From a checkpoint of a small mixture-of-experts model trained on Wikipedia: 40 experts in each of 9 layers, 3 picks a token.
Below are experts of layer 2 (counted from 0) of a mixture-of-experts language model. Rows are named router (the router's row for the expert), gate (a neuron's input weights, with its number), up (a neuron's input weights, with its number), down (a neuron's output weights, with its number) and show model dimensions 0-159. Each number is 500 + 50 x the weight over its row's rms, rounded and kept within 0 to 999. Numbers have three digits each.
Before each expert's rows: a language model's description of what the expert responds to. This comes from a sample of Wikipedia text that the model never trained on.

# expert 15
Noun suffix endings. Word-final suffixes and whole nouns ending a phrase, such as -ity, -ations, -ists, -ades, status, images, often before of, and, or a period.
router:562464429541440484527500504521544438536530435564467444535445522500553445456489495496414472463568536523444501515498457509444552476621431432433504436519435534459538428509476592463566533561461543584648508586449449471393484488558473596441424451428450527574449491563538479484504535467507445472508441480520471523547489581410441608574508450535456540476506517498575561510489455531514584567533465527470441498515475484524478472502505487487543509411602473476571502409462474552451547422584511
gate0:429560570521458529521435660582435542537501611529519448398526521502607450501567586505535474437491492562501402438466548519482565558621428463602448560529546623497498507524493495444501512539532557513480483547493536455479557542543473488533453593540548514521502560444511431531521506545467509459486447451532543435527453509454521480488532394496523470504579515532570405543554519428552510530482483461472551438504489475443472519517522596465451538465417427549477479370475519471537492527522500
up0:529554475468516502580459595419546484639543601505666529431413443522506496460484449537447470527470513518485590557528476545549485397498490478442399503484500399460489514571561442399533434511475449482457561391560470542540524516452603488391520545497510514538561447562460507436477577499439538467499493592480456459416491506474481551440526480493537494482428502576490532476467485457460446492526518552522423441558539503577513483428508520497543559467475452554450457524541475532579547516489485
down0:509495470526483481554536523597532416538549497508482446460388505454491465493503532471497459471596407457521546370501484494532442466496537471500484575507458428486379562485549470417454488595504484404427516490548507460587474544400483476507412507446538545476526411488435563549503465497493585553511471495437402436516594571477437540540527488496597481502491460495468498517475513563486489434453443500433553525568463464554489360406515559513456542470436366533508505542458512500508495448577497
gate1:492442477403504588556525467396586507518499512615516448518526537528554445476509438484506486442594599553440490367496571471552451555499462442469476494461539507509505527605523496550525518544549512560470490552431568560487527481577465585464533446560477565460548587439463487520504494384542570518508490542445467399454498520515567552419602581404515535481438546478508588524517518490580551488582525497548452499521483439520491457534532540475509539514464430424616531470529492459493535545565509
up1:544468579539493520409482529581593442475540478396402524455465484515513482519492499487402479621518503436557521489452502469480473496550522470427466525531446558478454471492476540500589497456569536540529570512557442491517490501386494365466477553516475473477504461534543503475499504466540431475451462517557535564531559466451472489530498474434453557529522478443508499446534471488475429613412489484496426468507542478556487586508436449423472555486627646463370454477464465599537461421484560
down1:548431483472518543457462560532562575470613423552422418526432531523476500468554398479544426423551537494489509465549571384389479532415544469449441544465558487532476481458493379492449557497460476499464515558525444491446539466424469478538547493432545474510561503597411576493423462538502511441526480500555530488536481543526585550527536489502371383489528538458539488605472561551508493458476510541517582500498449498441451530580586510514533572554554464517420495512486501475538443479547541
gate2:433496453462533589449472532474457516513413599521620423524456594419527462347539547418435473560533543464571467534559463475511525578453463553404446539535565573344505445429482546519567531490462506563492485454445470514540473507444546605441446628498530522550504550491443498520515487506494606476484499479505482462463444566562480484476553534505525480489493447550536489528493574456406497477486460504451429507482457524466476514532476529503512562528496555486478528477584552459431424575440482
up2:504542502445539552538647497584600452556499562459467539476521436573472481452501531399518461523509535494596481369541373466520468479569543555565486393576548486572462415395482599484440563527434479542495456494501549416544490492550469549484485581489506596521425458513488531493407533480505520589482490555541476458414390427474427432487559587520461471542527545462479498492481550496568505514473468466562487517514519569531469505508523469496576487521507471475499463556549418499501473520458540
down2:450577454536567514535415438532565552472470453527409487549549504551447409524451545450509478592436463500443527455536545482538448492422546478516553388493465567520491564475469530503500446487518458516509524560492494493462496488411524475462512486516457619489540493490506443551490573532503512523503526518548460508417503458595545467458566456523533525586493588465496490508513536605494540547470456499513538458518603641523570399453514541465416435396616503591477589462471527393469427437495470
gate3:479438375510484473503493552401464557419508396510578458529469475467519464583542474487410502469528594576446455559507617490454460594499510550450479419575476467516470548582429517425418544544497450545516533534454371471518527552430559472525496561530553406520541515475439543496414589487441530564462522534520552539522570509423500570569464453526576461554554489502529524480513493487510577475508472483492573429501492520426455486509526427515493504389459425456514560499526464481492609513538488
up3:412468496505451547489460544533480524429488380444472472597539569560488536508496444490477462505546519440500368504465534487510476474539564539477506569516600553527511559449552399447416429484468534425430542508396456446489478472508519536522489539471450547536437553447436534543476593508590537542504530570450468429565423490478500485480397481467549510540508582579359585545474544457539571405505470523504534435429519514493513520490500475548534409449464435495503467479489502616483427502557457
down3:416464532540506477593550363535493473453425540518521469390451511533480449535512509553558525529517382586480565532550523442486510472478488619436474583483434384528508456553490448509554457541465561586553512483583459610483515538505576494439430513602482517550512528515468459530486549557448521503466473450554482526461436451531460588517495522477536353570486479455492478461477484509574493587526608492507572558446572503547513544467526542518512519450442506494542496484589539583479463465448472
gate4:486507526512452420428453551632587556460471497547484374492464481439556467446526596481499509482531555533423472456489467612532556484614409501472576461474545471506485491515421534446498554545509482442548456482406498523495568490501470584475473508554535485569460511441548418480469445536545459439468417513481473424523482389496450559459529595551498458489415569544506507410527496497486643500529407486595551544486530444547570510444484482503434460498483436500465546440449550504474529467455493
up4:548578467398545513520511508514430484561597492453567577491598534547534414422473441527472447410564418589520511501573537503480573415445495537525527577501522450467592567453586521520549501498511489479573535456444524526404486555539504498521526498427500501577494413470548585552485554501534542464532483483470464530492505512552496464509584402427557441531505532435529449655490563503404459514503595506387513493523491506464486488464499516507534403481505438482476448548435484552471399470532502
down4:429501559583470390459395429565522551480563499569499601571436481510537537487468565468511495517512519564412473505512533471503512483456434521509482589441612513581465534435641528469518503517396510496559489448537585490541577523493461530594519480539570566503554447486464487529479562492564507534474490445521440461491508529494450422464492541484475469465426407536552554473573575561429471498525440501564452553509507501567428533473516477490491571426512406551420475616515554452468535579522486
gate5:330531485502483454510442486496425558494499485577569523581421508604485479566459507583503520462448488500482396546479543520509512517519547417505529481420534505554486513378610560445534466533471588484428538552474477524553432476472453618462487526592454533512548515546626508504540464442532458533451524469450516431510526483510543494562530485605492494463455549528493538510507479418486398425472570514527505548409491511554495538449586554513529469558524542500495526533461613574430525456458529
up5:519457527513553629592450485538404541460429383580493513578520527473467523602469444544471499539451434547515422470522506466503478526494419475473538546476417539467516476524472573471514561511425520557456484473494422502529550410481504564495580470546488539496492502482601504459511546474404522425528474507417482507480515530585461407412455501516483578495436441501425429378499455505474371536468496493520533521512503523410402449541560495478558451592502583483458492430512460542511492421464447
down5:533573541425477534454497404458544489443488468466539470540483410456466507540456440485435464518516511474499473446599478489456471491592404524413517504548490508459567495530526480467454545544505494479537465600486499541462551505452632497501479503510491498351477588430524368562528548452578466379478470472437505491450512542463487555467494426545525554469489445566545500469458481430618619468527519471460514491517487513466459511459399546583514429582501549558486537518515517495563552419391463
gate6:443522402470461540488465434582385472593590490580452492518546535500394437494513543535430464624498519480464476479531546534554528473506537442559508515546473490487421509628468440498551424557432465531482540545539447482475499517490458484473504420465512508426524522494447455496508490509455478517463488555533534491561500554403493521470456472531525439411451424454531537518448458564649470561422519525502455331504478481449460455600442560520536455411439471479506497481482581508501550433531469
up6:455513485460497474637532539538540579468518538548540492422507528503424538432474535589577571507433471542481536519380493463465529538531467435458357407530482516427558494441556481487474526483577478428517569520438600468593486581600563506456462484496533504457493592490545431489416444490521429478496541522505520496515505466508544422374461566448477445409485476501540511488540541527503447485446460451503491573507483465528480544602557451414464518480476497484444551529487478411510480599478418
down6:552536493503498515441492520513514499526552476424530592523546442591456527442448571496525517489429477505478542506412492506522569521522483548540541479418481498498482486523538532517486477437493596460576514416493614471564360528566497394399504554489455438464554473477528526453472442440563533409541474535508584488494478500502501498561491554463534396424441469452501418494491537497463536478502447465554548426468492460551588555575560690462547597512465500529440497532534538443396499532504446
gate7:447349579500460439516557522544615389534403472462508568521495498487547515407556561537502576460474479446535532442461559557477407528503440552493533432480509469539523407526424399497572538512506543420492490529419452504450509476487511591532491555459533483475422516495531443502405387550567525482558458461508508555517565536528534595502483441544476503440545445502573502577508465438490466532421440523485502623578424503509478525476530510462475544523579446524471547548533526450466543469520434
up7:484490480489487488501505504482473453401490505536541510455491479564559486513414371560509432622510550509421454524564505517490592508434648403517558483470460474471554537415464410478519418506513412486463400468545459454488451453563498460476510547480484461518643392560482519517523606584518468530499462527497447545599570547447450491500410506564531537514475540498479463473521467516455477495464568465420504506463529466488526445424539448488524511501452507512444488413406412477435451576519517
down7:452504519608508468430441532466622522537503598436437562562510499422518524529511585517493432543556480543528436532481483488449495443445488530454419525542501586527487530481532623521510490512542543455475575440493463489477481448482515464503454513526503552573503492524531495565494508458504480463506492443532503513581547574484416409516440510571549528500612403549455522599523560482439610482456562556406456502561405440499554546490517457495357503470463440497452549474470480410487544599423522
gate8:549539424553477462493482500552559456512581539510547588570393417474593441590446435501522503495484427482533512566498463469598529430511562479519494547565645513445526473490514487569572407479498446445482508455447549406501551606555482567392482526495417510472519499533536439487505605526549551566485501448473475562548531531546545536585530487595512443542538480444463516493487463525435538555461503476470515463472481445545436518505527527392511420524541458465427508442563595556498484500573478
up8:458460386421426459513567471429502504465456463510489498583434486567462530569478528465456471501454574487486503493556594498643505471556506434456618470498473581473415515424543550558526510483450423536508541615492504467574516540470514482502504517575463389588490404450524599518540533453405431482454615501415507594579442463427514458442440540477453482517486474473589460468476509477472489469541496566479541433515494582513494455500536498411520524494510493468547471544526556537525492472450442
down8:568511472449409553476531426472509548410480463465465487541470474504593487515463615510524503484530535480609463499539535532599511554494548522457565585510422479445501541437494562453472529548511492469537545557512420466596497447478523524495500553566454478625557467527490546478646578438487386472481560431499525621505469513483543619545556430442537404555401515508563498482437504478480425472453439530389527477431454566479516497498526510476553497544471524470501494474488462499571487429473494
gate9:519480427423379517513453505446463430521473447478476501493511565519570544440550482521454491462569503515542519418564454483507513484469477459502465529495463477522557500530519439485558470464416507486616615434432407488512555508499498582511634447413521518565527550588466518376450508465503541578573517536591453480457455502438452418529563450433468456490503465580509479391432536453561507591549514468520492494557507447523562476549515567510434506485554413436516561504533528479470496447616450
up9:472486481555531499556556516495464355538457435493527520559508458508514400474461582482517555517454450486466505568400486541527521430477533465460510456470452455508534531431515555584556562495574404447451448556493449504540543502533481513463496557502517456498530446519511530594490495481621521466550486642584510605549527464447492504480500508403516532397454546521539578522496573511452516531487568490560526575461537531479544567414463462532505457437439585638421454499388501466469538540471533
down9:454566514467511575500475547590428516533459570510581475477571553407501566525566498462482482568436514567518536466573506550476517444429525465434535582401491505469588522597545528467557425515448494490562512464537557468444536470530474494507616576477525575518595456478493569522427506548562474524525467491479490463454463540518552459435547539527544615585543449545483469604565414424547485468586487528559436455467597539544534492573513606498476543535574492461551453491454578524525506491537525
gate10:438484435504448493569565525515452510443407469509521494555532515463503624504390559497482479564405537536450521464512547515542585545446444377463522552425491503438440462518498520422460460541523583476562441573488500573554502404511503456529503441450502486560552454563524476531498383517449456513447534473493598546416415491578479523437488492544490496457439516463501409435359492562420454483497508510456463417516471447619491555486609545480518496500532474469460471485534553433495514458485533
up10:478508450456478551535494545530519446428528558519576522496524493495471466554405340591517521558564556603583562568484473541513407421486507594504490477504483465511537451430548466493500477538494476488455424552411507458501414511370494598502547570500539582484440485559402437452563560515458541504479513420545432382540454516472444468489477452502540462474546542616529533532534490484504486477527507496472479496530525500527451516461420517463591476565488458415576530514525455432416562524513437
down10:541585526523476542501420463500467542484551419523496551416462450577487496554482386558387508457460589551491491456444485493429454450500515534465467411489574428500492483491471493569549534502552597552581482485540544598505528430492538487517488560466474569458454393429441505556505440516455489533534560440498426385460472490435432516518616498566426383517509517483497476530574424507486514465548546475503548553572482512494540468476484544404496479485555443563555445593407415513517500484453480
gate11:482497494540470539435454490504556489477443554532567481536611471467501567517472481522466498483494527563436405483460530418425535483474488490467575557487489454462480515552500539492490526457466538560434555476433494483499588528443497527417559518527565474516496439466472480511443470411524460483556547478359530489464568530445467472613574499547528457498446531511485483612420405367509589513475537495504478534505532488583617550488470529423605462450483431456595545558529655475504570478529522
up11:592476417489480498546457492536509438550487433489502409516517382570439533506526489520494669527447491457644602525489446468530504438519529496577440478532511492453504581488346544484527553615513530478458455536582524457485582502564500514426466478496373519512448511551449466500572456558505508454484462540591441513493526571524457499484475512563513505542536499564508486460561490465520497470561487486563469570597571463604512437494495471514527467471554482480488605432472558440517524514477473
down11:511558514562542464453537460441493462577482508478509506581499569502424500501455516505543550501486521572505547520499522456427541521479489451491545502568467554521536563529521549484543593460364451498452515574528574502505626437503438440545371472548531469437456500622525522553435414460446456507441567553483475540442540423479625593573471499481481392495488553508505471482459483530556429492487442445533543425539470527562519461546459459478563466472534422524471519559463458580444619491451428
gate12:520508466468554515521497527538513496596465491466595605514496398384563464560395408572585554524538471523495430476519556421505440521508475495462456559519523550461479444451385492502478573466487528454477527504480548502514524507516435527427537521485536568473459452539470520453494427461546490480523462571444562541516522423485456588504558444489529540551433550537523465488483507451506645494521501511462461500583514446558511409392432503483482560473491382448514512397463534514432580442545382
up12:459532567618481486539315532504461531552430470488472529572495542443461564473536378510563579502504481514527537586428501486478480425550513427489549596515445477462540527548471605564542500461441500475494607516446503460497580501511498493497478548495552510630463510485520447469409490569476474453604444577491586542544526486438485453513495519434488516467507535486509394523559550491588507530490524459473516545534462559519637510489491519510453487445558397479433574523546484496483500450541460
down12:473617442523495542475576433575547490547449528547553418595584488601559443521395476478518497470464543450514512520526418464466493496507521521551518458535528534495578543548429594579563559529518463396465499467450502467548523404503509439539388561589477495484564476519541453444474550473503514489460528588457551493385597481559454454627502456472604473486452496454583464432473561561531488535542532571446524487472449495477504412461534508501459490479512515526568500513557510458456537423464448
gate13:476463488565508542508512505439553562460457455447589517487569521409497442562559534504545463544506473527514366528615517559498451521470541506548473465583534506463504502545564462463534508448462538461519522620519470534528567509571431536612468450502524560511419537496445458546391536548433412414440478560567475485503419617496461536552531472495506524470510552477534558507504442496492538581488422591511553428406516485463472449390458548538502479511552499519540524372447542426544570501483515
up13:582557434475448479566538456427481492535506533526502548487434501542445508490426539549504517569534587623499482526437504509517497453465429500394517474483437533459475544480513525503493504535525641434526463502470463428455483444499514531587539458420608485456431531537468516522487535453561544505584554495546440505514465440414440490456391559558534506562495436426469446439550551485451466473509577365486436514536514492443441564536552485497418577544524579477457485540511374424507420534456483
down13:451497433467529459440407514519524454530507492451501518504446487587428492480431554506500525493506577502409441473501427535449528519521520355476481558517498602494573524463539433420435464425416540439391572482514469490469527495488454577457502442463454512575528577597492562569541481476485445480508510494428530368487488444496433501382520461571392460446539563510462483555482498604438502511498560497540487429520509535531539440529448575513594465486440462434408503515489411497460457511478518
gate14:558500548519473547531510461448534529617474541515555436565397526552514469442522468455553426530587505408477555497466386546436416534623497450552547517495549445500443555515487480444452550500521545584455582463496428494458485506576516515517460474447485562502429517440514587470444490545632387544478469627471445511528575500444487427492451473436506575484549531519490489571462455531467493489526446513531578517477446570402559483540561419587457463483504506430480450516537553506469481466526519
up14:473495493471440583510541588482425485527464463419615487525526517519481517478489484489499413561553525490455496540429437499422451490540533557534522526448588460472405498496498527475427536487493517578571462486489529530371450420604470520468535514501485434581576528480477484526508509497552449499460506535542405543543477481398524520535433445460523513448580462472476588561448494495557581454524424586525583557531451556542549496521533437454473489414389625474518406536559604494562472541460491
down14:594591557571430539498508456408397609487444412458491498598478547430457499584495514475509486519458437436553432506431596562484520586498511492467556493458534494559548455423472461451503519547475511599513538551570507444537508460439498558415465461610482480513519438506560397420523459512551483517458432504463531495428515429509580453497433558466527492553532515556472543527557469541426452459518492482510551623529473438544435505533411478480485413438471501500479517486568560485507413471492553
gate15:468475456475445528517445506536490677431517512592505421409477574590476484459500470570439435474480493472499437526540509481521606459467541439425480463579442521474454442465438488498556432546541497624432459499484485519540488518462604455466491527573455467557417477495566420502480462582412514518479448602482620446586490515532489524454522440480535492572503548539573526473492491497478515513544426555488442499468570544486542546527410448447582425484456522532415570530476466476463511544512472
up15:502587431540531375498521477531502462491459538450593551533431462472614554474438535492586457556455534424527543370502507565405484540502505611493517545543509508436524581578481429493533462525429468409478485555473434515450444497449569514585547494465552467491555543656512497524450495377486547511399490529511437464469481502546563525569478521490456486445528488471514476556465446443501591557485506507540494542537477447489561529432503502425428546507547478451458608454519517527515514544464448
down15:415425470442530487481446521494540500487556590440523529531455462400540477447474515573477448513410501539557498527470491556575559539428446586523470482501522499596494601506608465495543593435505525487493548470503596456442514504461537432574490531483440562478510405501442515613468512449407525447431453452501474567566577447539586480520541521507547482538543479504517395543451487436489475488451598611543539518521444499479389597504572475583496529440560520529511502421454468517463500486523464
gate16:514551470625359511531558420520442526490498521476597454412405535548468588430556491565476499468620492470486573567522514542508543512586446362488576480622505511485481484459529603481478519459463442492537483484473578548546485518455482544493518609473477409444508517460521483424447454496518519543482559555537476495596575479484499496472571493615508497576560454473434500495553380447459526371550489566501467481517466531497465479522488549467475528551496495495491522486532531484494539461463455
up16:496492536545496546520551598493514522559503521585478474550538496432463477581516576393511402526417504527466515459534541475484526488430463468509423480391548564529533473484568548486573550514500543500507548506547444438457543498478589438509572451583517496501536499458450606454541519472557471552516471511545500530507441451406553524522546559432468608451383569513485589515540458571549461547517384562475502549500470387436486580513521463501533485547395458578489487496608541505451477476599507
down16:469486467527404441432573531552535463481476495564459503546495523451497453486452570456376407541574500433500508508474506541571489430489405511496492517478460506462531469512514532496547449463526475456532445575486653444607512427571487468574455579607565488486488511498506485421446478425419499444514457463497472537436523566512470457587505462490513536542432586463531524439472556596553530568481586540501476536515422411484432513450511447496539501406496543476519500390532429512534589490424447
gate17:480508497571462441454448532481589525414410468511457561511458489443564417415448464538441550480484558452546573463401486510454590473501503420477563538455414503481508573471472429439506455502510536587502546530505473456598518528483452492468520495606498548506488491459467528397497497485538469430441478503480519443473532515487335430543502552556479524454506539554534435392441507581551502498556532519513494536482538544458511535542534436437451493568549533461526526415502474640398465496507613
up17:553514485560487512411362553539531556534520521385509498536475390456460603591499490460514579466397497485469485521423519473457508520527494427532432540523491498416439509529504507486458507490495586522461526457580486472515532440463536521415462600458535452586568561371543574525510473554513455518527497435469499458500530535556456436486534519584516532534598530591568481534466458445595468447506471455590487457439502450458582560556466502461460537442404457550526527507468490512578489518436569
down17:502497405433474557458414545535568535497449489484457540555524492543373503543529548564547528493449538508473483477520602501547441552519552512502591523462461403452584508521455466480517464539475568530494559545510573405466602543568523443544447467528536500450463545522452466494444502498528515445593448459387557490519473532668411575533554523543522555586474502391546546450560500457477501498493390535488514427486506518549524504553468515476572467502508514528481458497474517597422462550606471
gate18:467515519474408453539430495514354546458453461462382436446452537561538487426569487450588461503590464629581532536486413519410485571537418451612548564460503549517598581506543480539526428532536474550452588538477425527553468497502560471493519493568608551544593475527612558476492505504482503478550455481570483499536534512452592469428534478486526541534529468522470522506493549497447514495574564512526500520506474577484541564518542532575546565537467441499463547488489481558447512539477499
up18:463532538567514512411469567468492458429567462443398513506532466440542511540489438559495573535466496538518587501527494497509404486650573427479587532604557619514445511576573488458546490518573542482499573561517466453507437485477478481479521446522505446469498407452561504376419508544536516498505418433425430506553508490583505523534462454482429533509533526581512587495509509574558524470600543472459543544469457512492566500466441458395479475423616504517523513549521531537514550513483516
down18:557531491536511466445492478459543519342541535412595505575531495515485475549551470560509519512428505548452506572529536545526532495523370508494565404467502387489422544540434456498498561520577508588544589416473569508488495489535417520508490437552484469529543533452500465405504501457612518489463489499467540479485549448444549515458516431504485581512487529428477488471542534482496550584573515340539544557469442586477536497586408485471541520479458513548527538431526495447438472554417554
gate19:589446492469428499494492487467505495498565495625488485478538494556544440539520364440480434526524538498512508552535478557619568570465458508487468482543427513583529495505535588464447493495514402434488452471478486393526566559592443461456534470510506506442499466436508535335546590558535558506512559536472456497604439577486505569445442503415486491526471600536513492479413566547458533397536534527461417499462412463492483536526480562536465533447505532511486485562439467527427490538477545
up19:531459516426455513516454463477518605449519530490498457486544524506568482454528513551406441603493406467497501504493434438484526568478412486481521419457422550559455495467492496429552456521525482557456453511553580552503497489492572325478410496574526567532420486436617572415481507442542521554522520518492484525577504565512489510514412512368518499472509437496558508553496501491583564537593504520536471486482630485484571502493437562483453536606465454506452549521465564565505491488437528
down19:429475501531431453602529489427541415438441436565471506509486576502481468529464512495559513414537456467482535464491507623416464531412510507501475495401430536602435479447535475463548524558531537463535543546616469494466542507644514517486478555488536497457473414548489584475486539488532535449511521500439553545557547478433422474440480507483516544565448449416473475503553541490521509557410535474598532462549380526480602567461501474539550466623440470538510593483475476466480496451560474
gate20:526490461461468486518482546536516552466512445607502466505458602591513454510539461505561595598570537524495460470468466464569505448507492409505496531551423591535506544483608545425492452530537563568521385521448456473447567489502535595413486460433483402497551539455429522485500531544505520505538464555596386502501497520520555463528522496443511495354486472494610535465526525497548587470436464489470483456522565513499595547491530548574448486462500567409490398511437443475560524496548530
up20:535499448554510589509441524483405532533538442472551550498453488559518349523442487518529483421488502462485407506569433458575487427464547436432477535536412498395521496565533440517458521495471446506472470554432488561342501512480557496491552452442437451464609505433554497495477490462521536512503538534500578499547541528525483538511480538386495527479530411430485554462521490540544475524543482460412534507488425507526489506454591512562549423517485536449607484470529498398539349487434507
down20:514467544514548548339526424523422552496526488440517386426442403509453524504468592443507505474483463537554588499569431509497487441480447431466484490511549507481481538487482444475483423539571559413505416454418462527429488554543542523416433510517523519394460410473505465537542508533512464516462408469426471539471417413509425451564525435484476456405540488491530571509448462537490507502537496392479473509539504486503385472445432481505409474390441492449517431512502475506503537439559469
gate21:510443526543470574489423531477383447550455396567546501460549524493514420574542513487483554437450478596457416527610554466489465523550436540464429431614517525380434462425452521466511451481404577435480465466564387556506526600466515403438545494464478538481517465525444508424461501524497467617519536480562476491616556444464391474447532530522518515543495454501460518497557523509538450491523464474474466498625446524471486489497512510495499487555537509499407505547512489500483496549571488
up21:566501458540571431562554432551581476483542538492454512553443461484427580454526521464470458523446499394523583488553585541507494553458498519465544522456479513607509553486459454501531542406414344551506502568495607417568507456521528588485534443429603575557532477474475565560526530471514544466570448510492502457468439457507467498481467445387467541503563518455510453530467569519503608517490532586453555562483517540452570569546498459492529423455503419443512583480520499530571491539528503
down21:477460503487547539500405522450461516566437595540490502593473524499430477520449550393431489483469509514439459572511411438489424526515468504541444492540521524453499496493493562452451559473579483484620499572511564403481622563470467507525475510564454533596492523585529552544487532497494507508573435539571565507427548469534489522540378434595444439524560549457582515541534481468562439516581474516485533509536503497429424416519518538488544550439488461528460401549506491641530481435500530
gate22:537523566485490575474533474464420476542489478493425476478428516585590510542474540498512510468496478455560451488558449448532494443536514484538496534465517469501460366449473441517478433429415472582518478535382488516491431502584518591559514532441523532508502439459422516465523435485531436563536586500539473462532496551433483520566593489547522601485516433526516485501535472494526613551584464523560514580563525490519550524609538393569571445464433485599455583480522367440515476506530562
up22:498501433550463550550507515567472585446489467496573568448513538532572509527468469435525603558418558394464482424476497457466514504511431524477510503466517558533556518507537430614536452455502544563469575416564584479484557531466486522589394428492449451436581444432490513568459504500508466521535485488533420540498398490481593535520476566526502469409472502502502510489479506535496406543501382534516521489562451511461487460548540476539536509429402440493548528432386504507577444388585525
down22:508501540521570535427559554539437493510578487501453508511510480442480388536508553493410503497552499532437522467567477545436533512501473484483417553511532490412511552436524475492432429487470515519494513461501527534543588556431487434432513527518519516563575561464480553534553470481442462514491418524486572461481452500516490408497577539463582469518600516549488545526511511569457487484461605534504471547577419466496371571530350434555478499371507609616436435507413448472451504550492473
gate23:430460535440471513539569527521495518459546535525474445458428479468539478525409482540512452540535351495582461552468499562540501533459501536499464579579577519486563482450542617533465381450481509499534538507486508494580474541544480469569489525577449458529489460533368481488391489485445400445492528479443564513498469531362508507582492473485446466515463576514453412417561479586418526509589503546501497509495461453489348533490543462490511463474573538510428541480483505574471508491586527
up23:579498469452550528467531522539504380502529577460449473447476473473500481522502527580550497443514468519474541457452483528512549540471533508473521579551571509534437543396421557512433552386483526587537541545459582577512513528497450529535558462457623395485523500508516516617508498389624559496486481502480471440487556567521457493521500545420433464554514561501522458490433582489500483456607529373519348560491482469578530506485603498505459479439491546492476467533521554523544503511454536
down23:451506623481519579555540578516495478493510516535493594528499492522449534506543478461434477498477478485616525457460525486602502494428479451475424586472493516445555507458498481494546491450497577512473517454469392513566553530466358501532510514482622476472499399502532553518447457457437542471416387550505562441488537482539418501525473517487484422492458506505474503528406473532550556442481566423519481531449464596417537548524573528354482470474434528546515555554433472431515491496488628
gate24:460504509524480424432467458506513518597473480418565495484447507455446545493560593442413350472594423544513460523517528504488442527519522509548532476578480502529490491599539484497457464527432478513602625459383424490538577550498519560441495492526501516460483530437526527539419510470456504528471494533450406511475494562450467559553453408476496558430586542469493564511590579484501510483455504506504487449519445485589590435566476524484464375407467418462558526530505537535535436500500441
up24:490521485471447497500455486550534553569525475495553458502551478384538590510486453578426450483547484515492509499503445416530457542619533529533415427526463505448442496561480514563535468428465439517564626509494508476440532490523484432468457410573608475481471480511574553473451552458455519520422452601422382471428415621467433526505518457478439489496504432505455545457490549548465489450436472567452470378512487549551517476530461471531465441469542496464458557511513555498533390426550549
down24:494525614583444499569521482471523472488457473513563501448472439542549615495406527486525548547440538465519529509474569534396402459532534492643433545387431388551499524566461524531437426399496600547481524566538546522421484398517515498539445541541497413396399527558523525512512564589526539521515528489556500437492498600474533448519502445519543458494509504491520530513504585561519446461469507491483515466451503535472521529392517562513524476497534450555531471430529529487517409538532540
gate25:479591492497527545508449471546486514573570404422502471537497445558457443518556513493475610472462490541537483512436494542457468626501395501527610528481557581440524493548524488473546441489478626466483475447473535406492536415508617511519528559523569530547450477597481487580498487493518466468469451514544475463595567495416576527521480446489498578435412615557482477456417498493495535445503541457491443494501559540476492485425521521455524406552492464441550472515416554562554445443421506
up25:549503460480511420467517519504503574504535453494528523445485414503569473540400522499566457590429523491478401517496530507646530514405507452498509451507464532417564600521493540466579463533540562483459540528465552552484627465582525554515530520413612501538498430586528485425467492534398479554558495568520444449543511532513412516502548433561467447457543520566489413467445542506458552527462405519484409520488561540514504568465577553558449493506521539471437586564501494483557431534453519
down25:606498550571467518462572589464499563530406553489531517565441559459477536502462528481568518543399466416470522490497537413425493497542509528468535474529501533535498525451491468468472397586533490474479511537515543533422548497485489563508548506500472509607564459418571425558415526465481543404602515498471531529514506458495478621443626512547647545475456459558584491553456522466511475531552469513587466423416544543559495565585478470558444511506508510461485460557454448495446510414526509
gate26:445545514411505457528387508570499490461493491555630395433599567537511431536562559513491451439555414461432514536595480500480480406553474485452493531453427527527419461524504555560472473533485522561461455492483491497489499501438532544485541569451539519491457526519505495519526401492491433513554516482555446432590581466426500511542529503442516508509476467566516438546506461519453453445442521470467523438675573393484437450554574443421578506472515523465524459515514544403546464555551502
up26:533515447538565460456597405468481487518443472544519558543489388516430552391462502456449551480558478429553546568518511513486458474568573484628433400515525421506528495458519469551571476442584484527441503507466504427495487466533480562563488504566508418461462414429520522436506512533551457568520428474476542547532496568481470488466477500541484393504485573405537567533451618438513497472551434492516494554413410531487521542549508531457469477550608509530455513470547382522480573447458488
down26:480459545516444372499491526597580404461500523411509557526514428506508511517431458407456533508591499495501502519495583410566482621550414567519467439466534462533575490505457537551503501507495505522453532474493532482492483476589370498529527467478470552493518566514545607483525457424462515598522498491522566561474556601490511488505497569488478499497504557542554606493538530499548524557461506616472515436461460569571391441511568522540542554510495434537466412474509488587556432567562476
gate27:617517497448424405519500462547453577583582476439537511447565440453475393483535519444495490440469525641562560492562441468484462562462501484530484608472515510500593515433452509475577589428467442534480543451527475536545499473507555505446543496458467518474404488527546470488510483489545452435507529437381529599424489565486496499585518485453497466498528526538409567514565414522517514511544430456507560512503432459551455550471494470558421476449503471474594492503435507492536566363511529
up27:485550525490489525526509416529546441486485458525479491539572481450464396542583505487651555538555497477464469487496555445443459474578434527543448499446479459496537512532466543531342421512566552553533529478422396463431524497447471517516520463519598493541525543457473512432359507435497579554531414522577431467494517472564451474474515419498528490526462585514565435523505541518555504447478545562507438570570536532595549504590524521545493468596506502531523420439488523472454435477447425
down27:462508572577614606577450450500541537522498532534488516548468467503454577552482486571603511526475510474470480486373477411434467491454557551590560534500513482531493480542414585434420455579502556504379472543479463507403433494488458434597504546454588515539460514435424522542422488505491515422518509515516486469450467502537558479487453534476591519585515486539530512509489582503566394411469574501529433545478480498514520501586561564464519543585464512430479481540455581521529500554447534
gate28:560464433505500507504469446395546561486594519467604485511479514522424568459485474434582504495470479445515501454539491523445453500552444505545445445519435527497523494598469493475483467521471481477638580464433509491518491571620540547527497425494496548492476513558517399511528468469534636550477555533434498456581612541469563481494535514514571471356414556406469537574519505507521541461500447465476431502539474476469564559490470549486495457446587450458513458567436496484519491406490615
up28:575520389602570563509503450459496425440615578581541439520505627501511514485537518479494512520518459521499600473467432601511530480464570429343544524477586533498435462563490500447481543508663515538517377510488518498517521555515495452473473499491521453473559490536568572551471561469479621551454557498567551465547560474523534437442477548437509496430463501464507428475498485493535551513511467415496479544511466510495545545477556501454562539554575508518532442501532513452475501584469547
down28:457514436418521519527426432522500585511444366452349465478432515478566472556471425520556430557412510464549532491562420462541399568471501547545490409463468446573487531460556482468505498509520546534498495494560577540507540529508441403524462535569489558500563513361350506494454505474499557517487421418514436519466429485516491552495481554524559532501517499504452499451404516496432587490494501415482412490507492493470502521513483543621507524521470512552494474496469469554569571549519448